Weights of a small mixture-of-experts language model, trained from scratch on English Wikipedia.
Size: 16 layers, width 160, 39.9M parameters.
Training: a variant of Muon for the experts, 477M tokens, 3844 steps.
Below are experts of layer 6 (counted from 0) of a mixture-of-experts language model. Rows are named router (the router's row for the expert), up (a neuron's input weights, with its number) and show model dimensions 0-159. Each number is 128 + 32 x the weight over its row's rms, rounded and kept within 0 to 255. Numbers have three digits each.
Before each expert's rows: a language model's description of what the expert responds to; "gets" lists some tokens that make up at least twice as much of what it gets as of all text. This comes from a sample of Wikipedia text that the model never trained on. Tokens count by the router's weight.

# expert 44
Description: To, 's and adjectives
gets: " to", "'s", "ical", "ary", "ic", " American"
router:076099081121105104210105111159117142138148172167132142071101151091154111099098088123157153104148088118144097092181144127133169129143154170064149151080157141140143109155133106125171091161124067139131138132124075107106151131200099065112195128090070104114140092063124093097144138232135126166103088093114147139125104126187146143146109107162140137100117113146141156142137174218142132156119106070205154107109091149154142066086147132125114135142125133109111120141154133096088151116186173
up1:117107062155100170107037103141217195098114150105104192141123100101115108134151162100113118177167144125126137103177159126125145120157149130223113125156162170125114147130117131143069121135099118158135135088157100154163171105144137164159034121149088097116166129157116130133182115142093093106124112079101146069123104101175126118112117026147069125073107113148206110138145156160083141128190141147153134149139138130142112124143055163146129135134118094158120147138143110121127145099126066
up2:148151168144116113191061123146110182138113127085136137150185173117101145135154137122089129101173141132129077132092079133105138129176148125170101152152182079094102161156110191183155090132099183135120127177179106144098160120178126064125082109096131109122131121117178107100095099124100106146132084112075103200153072135172117160107151107098159116180087178149109161205162129147112152169082086110134074097115152149075134122057111127145128129105078124129105106114166177089103165142152076
up3:128165145141061129112183164133116125093113157140126146135127142104111145128129130164127117132181143163091093057063108070188192126132150129164041074089168171163141144122101105130116038103177100112101147143077129143126143080150093121091084151147139182157066132133121076066147104125121151153182124116113128096115110206142091129180116210120109135141112156131135145125150137149195122074170141150105114114158121087112147077076137148128088109076112148181113127148158127163120154128164129
up4:114107158113169138112042171168203127142083106093141158144132159144108148146159151131131164144089109155197139149064117153107089090171068091050140159159135177116148170141137174123158140134119113141146106107197109168111188124165115121075053113111109098144147164092104116086190061123134115089090088094118118086165148143171123149102146067125151120176092077133115105133058121098152170129104107132141177114115089115180115145100159085140152155126172148140091135138099114073128150144143113
up5:154128166163196121096155132114075157107102077126117114125149158145087091141154133169101103186134169137092106082111134105127139150109150131146102147180167201131104153108135111122102175133143116172147106142133123016118144214119141117065128104123156122142110216076129145115108072150119123133165123140199196128035130068119159097119090133128075137124103150136135116130114104197171113118163146120148144164050116128124138075102122123139102139111092116171141122073172131129103105095100116
up6:153140154176145129141100158117107143144073126196113094097110154093124121165166055119116118142105144166177127159116155129169103121114130098109145139113138085152114088135137102154178110121192159122150143148167107157069104118146134128088146126145144142054168153124135113132110092105148069132078065165157043143076167083136156133134156147105159101123149093137199145231050107111111144131102130117087134195037109179183145121086109138158134165137125128141131151057150130122114101155126109
up7:117102196131092080131088177127106178128090184148116131125139122161128124114116117096131096132159142114161196143114119090069119141125091146093123179142174102060114136130144113140131131160068127093113126136112168149114222152136137094086156091170108104202172131145138090107139151145159109156116152080040114179143144140130159147138087128114059120145203138155080127198109167174129131142095072085116141151124076124182170094176152112105120084126113123117133116094116073109107143191157094
up8:036117124087059119108122165093136121053140151092107171140150115167150123127119111099074121153084124134088134115164119119143138169146141098110139136135214145081143055094115162121094094113139152170099113083089111118134160189113144086152149153147157098204115100131159101199124110138148149102117182123075181127167091183150186164170101124096152106092113157154132130128142134034130141098156157131108077136159139079118163140099173094116147132156093113139130048105142147103155152141155150
up9:096156139181085134112123144156120107071125085149083080048127124123144096144150064119171091158141106131142137037094165181104182140115103082104095130105149105146100182116174088116143108111148134075109140119134111085145147107056105158140153091093126130140106105155100085134151163123119083074128138098116167165137110145131157218146078142104193139075104136146122151140134123172134166157155112183084123146099195205111134150167098079139121131138141182171149097126086178132142123176119124
up10:080126161142115165171084126080142119185127149132098096096176082148108114106198085092103104166129167142100089131077138161093166098123145123154112183089150165109138103095181107124114099136133179132149132141126174123045127188122132133070155113071066124133140134134131126117115112173116213121106135125073156172175181141088163135092124151097121161121145110125094140166072100157122147127156136177118133100088143131121139132132166139119183150081093105032140189109067158168084125168105138
up11:097159134155154124131091094137159096114090084161180148123149118126118199180161064131115121126113093083128123188095101139105146147131126199140094147143106159174076123058116146145144108122119124179118127099142119127102129105059142111109146105089173078157146135077178104134158090071105093144152229111146120099154107147154112124139162137135152161164056126172168167157124161146140115082113143171129205116086159084110130138093217093127106103150099100137116165166114118138124070171159087
up12:109109134106164034066189115118122169112137147120155134159182171183150130108121085135073112067108102178168117118168170164114150158133137135207087196175145113122131072105151161090099094163116108116153103114134078160100107131100100146140148211142149091141123127118133116157114166128124143130143136125100140063161099063156158083109114124089148140163141155140116100165130125059050097090159151125137129149145158089041175110083189146143128124157109096155113123135128085149143132119121088
up13:136110162125151130080136106164126133121132167137133129124099085105129159131117106179090126104124158198099090122138052067186171150138120087125119150136098108159095155146143154106134145187038124166112090104096131115111126123092052209161102096097094128120123094146153133121170084147155182123150140230130126118124068120159123179117116146188085110119169130133089186128131133142141144109156106125094060154137135124068132139113133137171169142094117179138040134131179088140093156182140137
up14:168147117133121162087128111048140129166142137161159102134113185115150152170100147152067086150148113097122094065105131156058122139169186098113120123096159164131083117185143154125123162091113096130157107128091139089093167144152138168163133089160146130147173145161159167112114110168130113084120125049245123081173118158093117109123139175185141126124084155101149117095115175115091064149150117093115143129145107092079153101106056183131099167108173155132141169092100160137090115122096131
up15:115145117123145094076182105163154156101131132161153082062141138091112142123088062125124095166152090162128103135121159103109127071083131134094120044102172164148102105101150075119119146156088154168133126161131144196185085110171172149102066167102129166168146082073154107097152168158119087120157183122148115124123112108122139101112103188148185134116141129108133126162170103177101125131079174093075182151074113129093174128152096143117152141138099102168156197104185120098119134164172092
up16:139178166145117118147132118138128109129087135097125125119145127164112114136111114142150093159126086158118088138100150125168107099136145122114075096178138140103149192126121105167134129107163104159151096082155112148132198180175168154150041152115112173106139118133109103214098107115127137115097137118148092158162158093152136083104146109038112223095081201153098189127130123070119152122080106075156116183139141119196086092111105136132119112164125060111114141088143182172116101090072150
up17:149088135180140086173155127152136153088146135139229162101127186090102103164116130148078122108166086166134200081161124103165154093158131129088102170112158133110132124064104135138137145125128074120112085135107113132115110151140080146138106108138130177165149106113130092103064168130204128146070066153101111080115123109132169081161088145131092169114130166127173130140070156137122055146122073095109098114186091093144179186142102198073128155163146150104142144149103112138147112147163103
up18:162091128157074130129131150093084142105078090155128139139117102144115069152094167120170093130164137106176071172151122100159130133129061123113160120149122076109075159129107189188057151093126134148126111096140141085186127178131082122138121097185132139138159157085116151080138158137167090144095186115119143080164117067124133122150152079098165122072167090109143155152178148143087152092165093178136136154171177108115056166192109072137132106101173186136118098131124154121144068125137126
up19:150149202157149148146104131096131139141187076083162150116126143169100149139085148113175148099084150202206101148084114074105114083127089135141128138085109112215181138114166145102135159088106128088146112118091106084225081164139142157079090185129173118137086111096148070091106095128052158114150129098111145119152105212123108142111128139199150100137127115142129106131165117156103110156162095167115126165172095103137066150143105127086125113101145081126127134133120138136141143123148082
up20:138090158155114188143168111148121093103119156187106083142132109112111138133128125093138171254161147093109165127122180120175090136044139097149094066117129164137064097115102151115150140120155141171132116096142097102175161115146186098104090145086132138157140156114093132153100108162091103102131114125124125106116096184103135109136093144077157149191129197070151119130126127120126150183169091142074116114160134119086162068093142097115119130098196148105080100153110111202170119121175127

# expert 55
Description: Capital letter A and I
gets: " A", "A", " U", " I", "I", " An"
router:103136112119123129131107119091138123093126143127133134088050167176142149130090099126175145134132105179089081126140085124058083145090170086173152098135113085158111173193069147155128148129124102152146103075128127107119144098076075150144132116120170131136093139186162216064172108132119138148157124104104125125070146132113098114241085132161105095157090176101102118096128105148123175119137116142144062141160107122111156125122085106144104043155171147083139177120142184150131091106113096
up1:121133166156096127068129151088129162139149074119121149109173186105089129156102154127162133136090127147086192198135094160154112076116172118154143179127150063126090121106141153100177100147162162143095129085134144162121162064108168149175162080152128126130219146131146109148115181138105157169145156164151099160092123122150147143098095080140085053125115163118117122116083123111136166111116127140131110089117085108132070182132135089157136115089102193161113060129089116164132149086066051
up2:143088111133150166105167105113138138122133133213125129114110128103150150056144101103184134188173111078110161158161119147125139078108132111141155145065134141133121152109146131113176112101222132115093153180182145065164107182142116165137109116113106150087109069086184121096148148125113154133137099155135046090172098192084155069132172129171162070146096091097122081135129164122086143071085180139121103147106083131113152137147160147150098141141115118123107051083147152148126140078147110
up3:164170086166154113106116112148100209151089124125104095089142071117115152193112145203127078112095101105179175131125100153135147118150142157138080152129131160105094102128087138098185116075095124154184123116171116139116153144146100141124123134106177121143105148090111124135094106129085134051137086111090102191116075136126134094090137166109155091088163143155164144137209127124099068133195157147214076097098104194121076113133140126141102093119107102114124197156132117177171118123133166
up4:157112103115117162152102132114129194108088110146118135139137108064120133137178161075099120118116104083175108081135167176072142182199143134169141190132131112094120079123093151117077101128155184148124129116174140124121133121129081121152124116129107188113174166130120115142075133136115172124093176083155110135136125119104126104102068112070104141136110128107088094148103180143160150099056130145129107155108177230154162163106082084144173125118150169143069112195094158073130158128184069
up5:140130129100128178188154094089132094184108156170097153103120131123195126134111139139138095144100134135178155164132048097139139104125139195122149137092133159066084187101137086160156105118126105104174134148080130167141119091191071123145148118132111107188143114115141139135127147224141137137134111141102078182170129151140120123117126076141086149186084168062122100117100106088133118141073144188113147153159111095127108134103114096100175143152091116132113070144134178131084031067148143
up6:108166142088128091121089136111102097136111146184123076141146121118106174177141078155178110114145101125130122089089154140071119138125126172114108119176170141199123112151182119096155195147112085168089099120176052144170076120143075126140104091186190157064118114185130146129127123117154145071128139164092070127128084197091148099129090086158153119099108156108109192151174180143119119146145079162110161162120118146159091163109146072088173104116115096147112134161152119098066115112143100
up7:138178125130074142103079108142117192089092151117134121145051167180099133138110128146117090122091151181155068094075141095102135147155093200144162110083093182138158133108160138187140081100115134095130085140077123153144145110142070169098136132129120089143128089145142129095117125149072149080099164179078076122144135142119131130148125104184137091227143173140055129065165182135077162117134125088093140166152145097100097111130120143143191130160117126148108096165177148138176117129148131
up8:160150109125116098138109084173089153142122109150103132087120116081071127130105182038145116154108106144127099061108152130090123147096142123121174091173135159177156210117127150127095149108094138127092101155108157125193091043115135142115130127107118185160128157130191101150136106103138171131191159162106107115148048119122138071130126108069146145092176084168172116082124153123096121147137151124093142067110220091125201085166133116126110108162110183135163139136139110168142148105142143
up9:131061132131076105109151153113144126150120113165127091123111129154120071087145180087124161201115088112140130111095172174101195126101144116080101150132118136057075139094178109167134213070150186143154150080166163066173130151124099068116127137106125135064101159164170189125130138115188137180203153106098097137153113090097198091105132122102113075136144081145156066098162147097116112153103130127143125176107128133123136141155133162081156104148140142112143148125133120097186123159113113
up10:164146092158113106096050143130130144202098154115107170101120116148096087137094135133087183185102106109138073112125127138144121142135188163133094129187127139107155070127102147108173117110188091099128113078136123080144140152162136087170087114095179121122171128127122074170146145125088108122161084136173136143165073208155117061148111148070093128146067170159174116112096145099107125137118149161112117130110156074216114151115114128086149107111204115148157140097133166148198147092123119
up11:127127145154106137147100183115143112141095143111123112153083146133187146160162170107118183153068142129086094112149148150099123106057097144157093139094112138163138136097151142174105156111146172143166111071170156140136135147095120091112138103146059151098073158153153095122100095086146105092114075118146126123120153094113079109137178142084129140115117128186188148143155123123154116123110101159076087147097042138150151185137133107170121190206147079124043134163238124101103099141151102
up12:110145060107127121133124042148157163116140125106118101102142187149138178155197103116203120144137121134120101107190164128081093131149125129195166088160143124105137162081136076112140099084145172145077143114102150141116095144084116123110113095179083162118093183113146112106156152109116188125127156104185134157122118118096127166071110107053158160078153117135108093216137126139172135120101146131163080104161189149118158145168118203151077138116097131105074152149112098132086104122090171
up13:197119100126068143083130121109109137107157151075126086136199127143112116096080104082123120116134170146148080076150108057097117077116120129158142127165077131132192167138108109108083080170143077110128061131133127119120137115127154136138166102060146079111120157133062095121161129181124176153137163155173104163106159103116132099158144112115068126152115125191156158132152131104120114162197147105104121098196133132129196141101144074193116094109211145091167175120104129125159126130158168
up14:098123157105115154146127122073161169167121176110179165071104130135142156115124170187084086191176147105169125180126113112044100148116104087129098089124177139089139157142112084117126102157130157110149098154072127115118137079154184141146084175174087094137125142101147125121149135127063167103045086153118059108120145126082119172157048143157151108140124148105103085142128170088136090173090128099099123120170102146124090116162109122162125086152212119167132138127115154162188116137158110
up15:126171158156144089048125081083163142082107123148086108082133138096114186095129127177140160127165072095128152088107127098129142166125165116174131074155089153146112123135081135064102128104095115111123157181207147176150121103145133075165047081125075162112151152140108121157140168190111177084094085144214139113121154162144164142121111085180107115130120136140150110141098170157145122076121144148074079142123111118075117153108114125140149141152114090125135113070204135158169163096122119
up16:118141118134052123091158108065143150172121133103178108081109142121107092209114122160164134132141122133108105146091090142117074074082115123135122203153174068094154146139134112156139117105109113095200128165152172113146123136109150147160125137144130123143174114143088149126094183145108161168152138102147049103145124207084186157137078151117089154094063168153131091121107095094151065126117118097092108168150155136212133106137128102115118089146140138123150171082106160124206121147078084
up17:133106182147172124165087085119161075101144076146118079079103123194092134101164146127081072094142120157143123118108171124096143135154098151121123100095220126132132121116127054132132165137128166122113102150101163160164103115167089138130141132171125209199104122110174145089121151152108100176087157136157173109094104155146082121115060129078135100172159112130109135170120155124092201118088088104130145134114138143124195172146075159096118150136103145164164115067139141119171082057105108
up18:133119155119132104143168122140129093124062109096080110115088087164156151126145104144114112088153120164142130147106107157135131100101091142096175131176130164155132145128020112125143097159168133196185125099121143155057074107128143134185146125113155091176125144152094077180120096176161103057101104157121189138130134081159194104103151113137136127102128177180070138173070141064149088135122138104073136129164123091159119127156137129126171114208122161095161103107129090102168121162069137
up19:105142114092121138130112120122092100129162096108151115113136089128167202110145153075078139176105110145189141099068119084172140163154133137108073157131096139096102074115130075142093148136204091118111116125094112050121132113102136137121137144112185142088168143118170086093140095188097091158160145128119086079154039132085150096122165143186142151156138115133092077125143194167139117164167136137144140166135144137105113210166193096133139127103133134174155116109056142124127137075121192
up20:182117128053131116068190136158122121063079131115160174128078090167151159106156177103097099111150125121117098102149155162145160164176061108176067109172115140088062178144104122107134167138100157138102116143107129118124171138139135098128118137122174109190140141160076159148107136176138130118169133107167096091085112131168115067126174123168112185139141167134132108138093108113115094102105173175064192146149147134087149155058115130103159101126103135128077111145077111120164088084194129

# expert 22
Description: Adverbs, pronouns, is-piece
gets: "is", " not", " his", " also", " her", "ly"
router:080123136161171077123087138117090067141138169091141181108142085067171120168106126181137118118134131120123076123151180099186103097092109166147159111144140153124088173136153122080143111164096193115114170102099139129116184164073086053124106141145143148067121097116129087134119130120119122168149067089112119054087165126133141092101175152170149104155126137146139147078133138163139123104085077098112084118182090097137165143123119093095102183113145094118114018133141116099116117115157071
up1:117077173147147115154115168132122108155141114097147143119149101107128138071083127119136164135092137082115187083096168114185153117131073146169084082144208096083154119114137120091122151151123145122124090102157104136143165112134119093104120151126146118064140116193143114098092185126100169185142162137167183125089112189130147159099122150099123089168094151138142148097181103114068129177136149149108164135130077161141104128113116199176147032088102128188192098069083128105153090136081135
up2:160105133124129078099154167116116102153165131186117153069101098071070162092150173123166172137120104093186143098119075194161187139182112114143176101175076170187157117113123138174132096155143107163142116144146117166076109161165116142149110111133160128127163152153080050138124175137158105088116120119092097120114118111150131122078086148149106143118100166171114070140090107146175122115121076128088078116108177170129051133116106155114080111127090189154167097158123156085128060140110140
up3:190114115141129091121119172094076077168108119105150101203132102121117154078132132164152112118167070154124131096158135130137158145178144171173103124072183127156101109081127123108122094161100103100173099094136099160161168167149103107112075108165136114142181161145105109162064162112135126120141132150083132123091092125117219094125177119088076127153107165107199101056138156126108115161095123095096161187159182193125138097136122130150142104103149120161117109068112152139053175103151157
up4:158092173189184135087127142178154105115135133168098132123096127127060174074043144116152136111142125112103088125141153118132065080122100127166115063189106120176126131114115157133112139102120096099084122106142175207156160137161113141130158090156161134135110074148106149094115130168100171157132075165180117176117156122173092149180124114130075126159144157175062063139064139088118136127137105148150147214175101126112156093128130111144095136144110105131082107065127107145154114102122180
up5:114145138088073127060148157123091109161146056149131090121138062181138182105110075123121107077080120101112144080134089065143108124134136119167148136172162144171197168105147160089188126162114178142125119153102189108122134117068109109138124157130125081112141105171097121092179182121152148120128120136155110176093130132130212131145111112196151146145159168125121103106132129149086168119119170068101073132179149093070169100156141159166130102114072119126108130137103088067185132156134149
up6:112145163164097121120108077139096078178153077123114141058135183111106176114142124123161127155075084123161128137138144125159105106116142107122089112143119166102113100159163094166135140169193174135134132130134120144160077127123135086163092203127131161092141180142117097101105138085108141195124062142134131138078160090133063154092162105122131131152107083189166108141163108072215126128188163121129136107064142170145125139122075139154153121146068138211091120131122108095119143050118085
up7:180102153177151129163169109148153044104119142106107105133078101138141135129146112088124105118096183144160135155123182170081119144143118107162095113185171112144072166133141122130161083178111154103095131104162156216167122125131190117147129086122174075144146104150151114103162071180098117145117092137162152107110091190123095101110075122155118161139114120087122098107156125153131149163115126089100149089072218124155173105095135111168108124146056112167127063093083162135062108140134092
up8:114069115042144127161121167102082159094137180107137125142144094113100089142179159170164075062078069055114092143124112237070093147137161116133142080117134148121145093112131147173151129111162159159140126119194113146146164134152167148103136155131123140180094108076141119150121139118143117152110115148113165136142129139159135064145150082165148189160104187162092116124162082064121154129116158155185136087095089094083131081177130181141158092146121137123153106133091097123088099119126132
up9:232152135099067162148146102079169114159107141173108196153133099139098102113168097160115134150109095121074122115143103134139172144141159082138162156165151105120187140156176158131195103154140134057120135111219139143149138145127096145106108140109148078110143144113148125077120149179143110150156113151071113095156108203155128129183103133130169069119092140125094093133139171127101093154128105070116124067167116131078127117129102158127170157110143097109041147086084090083100148094140129
up10:091108156126118090134162123103093119099092129098194110142178132130125132066102124129139121092112149186137057152103122122118092111144114128099090183143185080071080128131123143122198108147155144096118109211121124121153169115125093133148110128141122126083147118134126124084114140139162135125136065116131097086149110110099183149116073090174114037125171117177184089082165124149126170204131127125199186077139127180100131157133158163155106165079127097219124109154139175110156128126123108
up11:136083096091126136136138137167125159110136166132053178101139122107130148128186091132126094117154149146103094133130129096074125145100165105105114124136148175139181171131151121103166158102098135129112122129186188114092142047098176088118177070080111127179109174112082111112137087081170117115160150203171111059098172144162101134170113135145122166124161144092145145237088125143132102186093161089118143153152085078089132139123196108128149125127119068109135140106161103121093112171147087
up12:128134116156150164148179129170160161138112080115122136098125137165129132176109115153100118150135135144164123156091209105163089166169132138148085132142093128137113124129097094089163079121130082167138171131100156097112063137119123154120119105114101074108097202180163145156136171175114156134079160157097120140137078141080056163172105153106144126145138110158070023128138152101144122130099096143067076147175125095121106131119101113070193123103106197186050176113119143122106149154115099
up13:149085116173117131135125199144095164144129141107146187115147105117170132088093139127057167155086080115142188170087113082124181128093135091119082186214134105176097136087106121127185169124105129147117094135141097131139123129123102118141095130103103149077067096090104174103129094101110190115160157152193161167150181070109086141150134127096138162137189104142162139135111153109121105100136091125139078064092113114140153159177186171126079118132123152165116090099114079102113117193161121
up14:124188146115115103150085128071150107175126140168167124131137144139153175136163111163132152148120109124116121093118174119081115102094159132122161124034162188160097091153075132118073111111132134214193077151119182093176110116148100145145145162153074112178044123108106174090056152102122111109152168124091154071100096163124124139147127164168086162077054096134113116135139128097118143158101065124101154159145156145118117127113114129124143139167070122185148144142117118057159118134164138
up15:113130168068079080144165174121136136163116112209150159102121177113121082136111115122135177076077118150138118118198078157119113128081125089090134150198159174090097139096147133176112183131134136164179080150170142134123152127095088138116106158165086141108096033108133118137174104105147168133196133143177148087194099133162124134156116138073122170083109159106085111113147137109128189113128098111118113107137112111087116125190126163153127144087119175069153162138139094102136104093063120
up16:127174143150097143089088155081061147151173105121159166077186128111147131132143111097138088160111124076114128163162140191131114108060083122089123179119112136170094076128203134132145159152074220148121148110135130098154136133184136139079123145150133098132123182136103165139118073072111153125126136131095098090162152121146154173104131126134170104121125088095064083196062151170089126136144166084144117154106178168131113160155053131154150150158120160121086173156084137108136126090098095
up17:134160115126146139163112125166095119129088114163165137103134124145158120182112101103105147097116108149147110127099166125148126109122118079091101136134146103123128105112131077098166131175152166112087086188161085157086039186099170114136121139091179122138125094127162087037154095110096082205188148126115111151085065100184184129125137161107093120149131172134126135152156122136157100136214170132114097121109156127115155107115117101150123104150196183169072147138083192075164117130093063
up18:144170081075123017072124143108087151131106129105127174124160199181139149155101097135170105145155127147139124121132113118193062099080096122130045180114134181119155109140203110097141111144158150117204145121186166085134130152096111145106130145154138145110177154117134138073099174142149178139131116122109118080114065164098145118080131099049140171168115122135159067114124181110134123121113144163127150134106138121150166130057116128147185132088124132115160115111097150090121156140130082
up19:110107101098169163119140105137151139069192116179133136099137080109195136095113141097098141128100118161146079158097137159175135130214127091147037106115048139087091100122099152114139161155080136127211111131150109151160110068110131135158097061121132177107106136106123133090127114106123173147139145091173124127044111152125114120091183136122095140081178147118162149134137079166120098132086136145164085190129139151157219107116137202123127122124079138147137135147092121170126152140125135
up20:122155155138101116167130161148121142094083146114155116144119150136126143132135171161151137124143164141121102118116074124082113150108108141135091188151145077107161152195143092137103084139096123142136047128143083119137110107164187127184065127134095158140087087125113124132128131194141136163195086128166122118097110168093121125118135198111158093149140075099243105131214114160087090159116122099150111085166159103110212164066103129159124098132114114107118083112145076201151118114097109

# expert 48
Description: Second syllables of words
gets: "at", "n", " un", "op", "in", "rop"
router:097206139138096114112128146079169127136186140118187164155126148166125158108152135102084183136117161119111111078151118123134149152083159104186141079122131144137134171165160146054113129112117146092110147136116161168120101154212175127123153189109093124155089120178157108121065122148095129136123160145127147143183152114159068052124167187128157106118123130128096145196088160159145132093127122153116161078156124159137080094133092101154129128086164115127155138067123148090057153082159042
up1:107100135065083128058116145143124155162158179125144092139159105121125129152107142141181212108075086111039124044143154131130142133117137116113113112058117173104111096112132141151162121139169083146075120151107091169188112177106074135086124098127127148152128127142163072116123125149177089128164118139085101086136173159149154195116159191127117155111142132098101092182140131181149135081170178102105156127085094125086143149177195144084128113168162092176134131151121167108096121113121137
up2:132121151123143122199109070082158141160139108152123166143111111156093133066112147175114139100122156141096109150108137065108116104156102105133147122135132183142121122100085068094140130098184180098156124152120114157151139100110125185107118182096130185145143158089115128156086150181120146129082147148118071127119174113119121117072149082111145134140126115197155076140057127044103100169116101150105095157098130203110132179068169124083088149061150156195104182108107184166131133147167150
up3:091161123174141046098164121141139163089088195107118145143130140153165091150135148132096085153138121078143125133099154148135091052111139111145156155080173119119114126141089112205132143077133186130144206151193081104192135107085135183162124131145091068137122086109153096121092159131146105144123118081105139128134127135103137138093093124148092108146147055110131149146195169147077089155130156178118178092139100130078148104122125095161140142179117120180099119131164137058151108088162063
up4:136124086096123053141065156124186171185158147114077132140158126175085124102122142181173153171139084186127152102127130178137144115079101135160128133149174114107132130130159066156110162186119153177122070125164181114145093138142057081128090144094128159150141069094134127133125088144115138137121189110193148157134132136160088078138118132122123134102126037147118166149146165098136141175074126153100112127072075076110103097052146107115176132131125133165086172141106120122077168137127122
up5:155146088115148154186142075161187092141120118105124130134103122151171105091086082065197032112181077136154131112064135167190080088138076145093032152141162135089131109072118137173115118131181127143172133106070138156117142177087136153142163158145145145094162158122181079151181145095124116144122143079140114142154116131108124144100100149199137102137115145141083152134126121143121137106168125114157119131157129137089101090114162118136122101150163125120059125176179138091104095149096074
up6:145173111107095097197096140083125137168166169173132126130133124092082098122156118107120107132139124145149158091103175117079148151103102132156205127115116134118151167159117167102156132150149085108189108151139127116146121128080110097072128127147151106145083106138124149117124106184192098119188189072131079151112145126183197161111106104111089176120207096163099142163112138116108143165131137140136172098118128148055134153052139105148100072159114166102146129068089059085190129093084158
up7:155080112117104192132060169118206126155114153073156128129121128174124111102166093118133160183109158099058165143147094103141095071154156157118083163133136095100126057113147111102129149122077133168137107116107150089111138164149100122100100176073129135096137115138124129130156068147093157175145184146145135115176115157117147148137155120135106140084144174162079080198167174185123059128172115100110117109172084085177093101162148179115100124132106180145139082120086114128122164181071128
up8:176139154138116157117141160097083106140173135202100185106137093119104124077222109163075055143179158088128164086155094103112138149158177161143119112136119141106140180087140165091141165103140184102111088092121136126129146113137110163098184073175085107098113111106145116131171109077116123124138133123142152130159134160117144161135115082166102139130121134125142117109165166186135106095142167103086123191146092136098048112185120167073102108130045129118154108078176166167091078131144112
up9:078116132091159124154119135152119118180168196139112107163154127151158141093115155082137143123086127124116124119117126130077157156120140100151141109113073165109114143101192108152099158127140062063119112107141114175090130157107083100141044115173214195100121064086102140107203110089141157149079099139070126142098154165149094093171168092143171185173181096077122132142115087157118076134094139177126158138138148098117196163102101145152102089134108136120116142092122125127166123136114197
up10:141143123171069090116113141131162190155139153092152144127142155161166084165161046179117079139101121097159091120094137132170116129114158183131136157125147107107118072114167089068159121114149169107138151192067165122088097130091191157132078149088135180162151144123140096101124171080129119039158136148161158142102157154115140160139117143110119161079184153148137070129130113176098053116160137100137089174117128132112119150087090139089117140119135129123168151142162147142154154099095021
up11:157104160099146143195105116137173127171159206148110116171105189111084121110169144146106109141133181127173140132089146110157142149129118143110170074116159085111110182047131090124101136095183118140097139120150164077151186100160103108177127174179108138114085154141096147161106114136083130107107106146129065142158162140148107133177104109080103119123073164170147143139090106085094096100129121120067089075136139133222089104112112125113156131157145143179116105137108027129131172133161164
up12:043159171060146113112159103106145133112134076185176096188183135122048112108135086153136104176177114102075118121065111175117132111131100170164197160139114128150173123134133140178159109147095171116108124150109170168151116123126114168140149073110149125130164068137136167111061083114169092160084055116094103083089112127130129139097126141136152129197131115171131126094152127151176141074146143127095120148126166117131131137143106071067187086093142178149122111144119128102146105149080129
up13:151105122103102117125052153124160146092160187113134112148152067122104139134138139118124134135145129147106082156086140123099141129151136119195089104133061150148072100111101184137115218134084100159088136143143122126124101080112127194153104130112120176173148088172019076105146166199124159089135191135138114143175071100133135137176130164135160076109094139178140144185132151130066128140128119134130121111151141150099099161110115131172114174096119148179081121069095184097161162125139128
up14:126160170118142065131073075134145087139191140138132069170153095094132151147148185130088127167111116171207103090145117131011061126094063118158108066134144153112144098117128074097149140157142150144147122150133115152161149140143145144136111089202196177143155180131177141159127147144132135094147128126085089157097104136069145131134117110143129134182146121130107108122138145124089146148141147171044085129131118226151107115128068109114143158066113112133099106106119128143139106140131104
up15:124131178104112051157085084163138165171110104081157158115111177106133074137098071134120124193099116092098133114146192147158176115169089069166132115187159110095156136140114110157125119051132112173148096085154154115102155132124055127201117148143057117189189144105166109124162103150121185201097121119133161172119150126168154135138122154130117076099128111106145120133159139126081128122101100124153121127077116153155099196098136104120147118160139133134110142082086148087140100165092063
up16:115119163144138174201167140101126171137091129126118031114057160104155107136101160069151100123140164138132206127093153131151152134091157111124163125096167103141112125102159125150128127153115110163148120098061165069052154111107125088122085135120114112132152212081157118120059120108140116182123137191130142172110141184194152164123107181175122111077106087082131100085082130150118116141133076085155102135128125116093112172126099138091165095166076156142133161159134187146139156109125117
up17:128074159143119087123186078093157197110117192133140108168157151103130108175140134128108104190159148139137153168093158149136174100101191111068130124101132175092090112098120152131122092130132088123091123116104152106100210095093121143202187100132107111120114130123181050136081164149142181071147163134126178109134101128053139165147091132161149149163151144186173138135095200109145118164125109119119071137149147088112136118099095093081111166133107123109097159121087156096113153098088084
up18:140114081095090148152144102084130080177104152132140110157092119131112134140160082154144126143120090123162083106114085117062140099112133088114111097149067099062131099123172145097127080093139103117137104186139110142154123156064114121143113151207105193133138080175109077242096134115110117130186081116108127114160137129122138130141119180151139109073139132153148195125159128174127094129105145171108034176184129146180129132175112156115154160132145133185144107082193148142151111153119122
up19:125127131131093169112141094093104154159140136123158117132090166124074165187167099156121096113124100130122123169106134108210110102174148180130134155124130169090110227142157168057144061115090126166129133110106133168087145083146144118135089146104125166095168092095084092151121096154119138162146157156115057134168091054189157131144100156193087195141102105182126107144136144141121094137079144135116174070153123109141118078070085121121122153174112105171094107134124175104084106118171117
up20:145063126120092123101059146059110082139185156170119160165174154088108173135174150152092151150100162114129107126128113127125147134086123126135129098188164178098100148126140151099151154132133175130138149189156101158149157090158128095091086112121076137109076126146127214116106092140171142131159104088190134093081156162129086150204085157158083119121169104121143113143134179105138119104114091158024108110162108082158096145107139113106117138128129120151143106108085073082169174125184095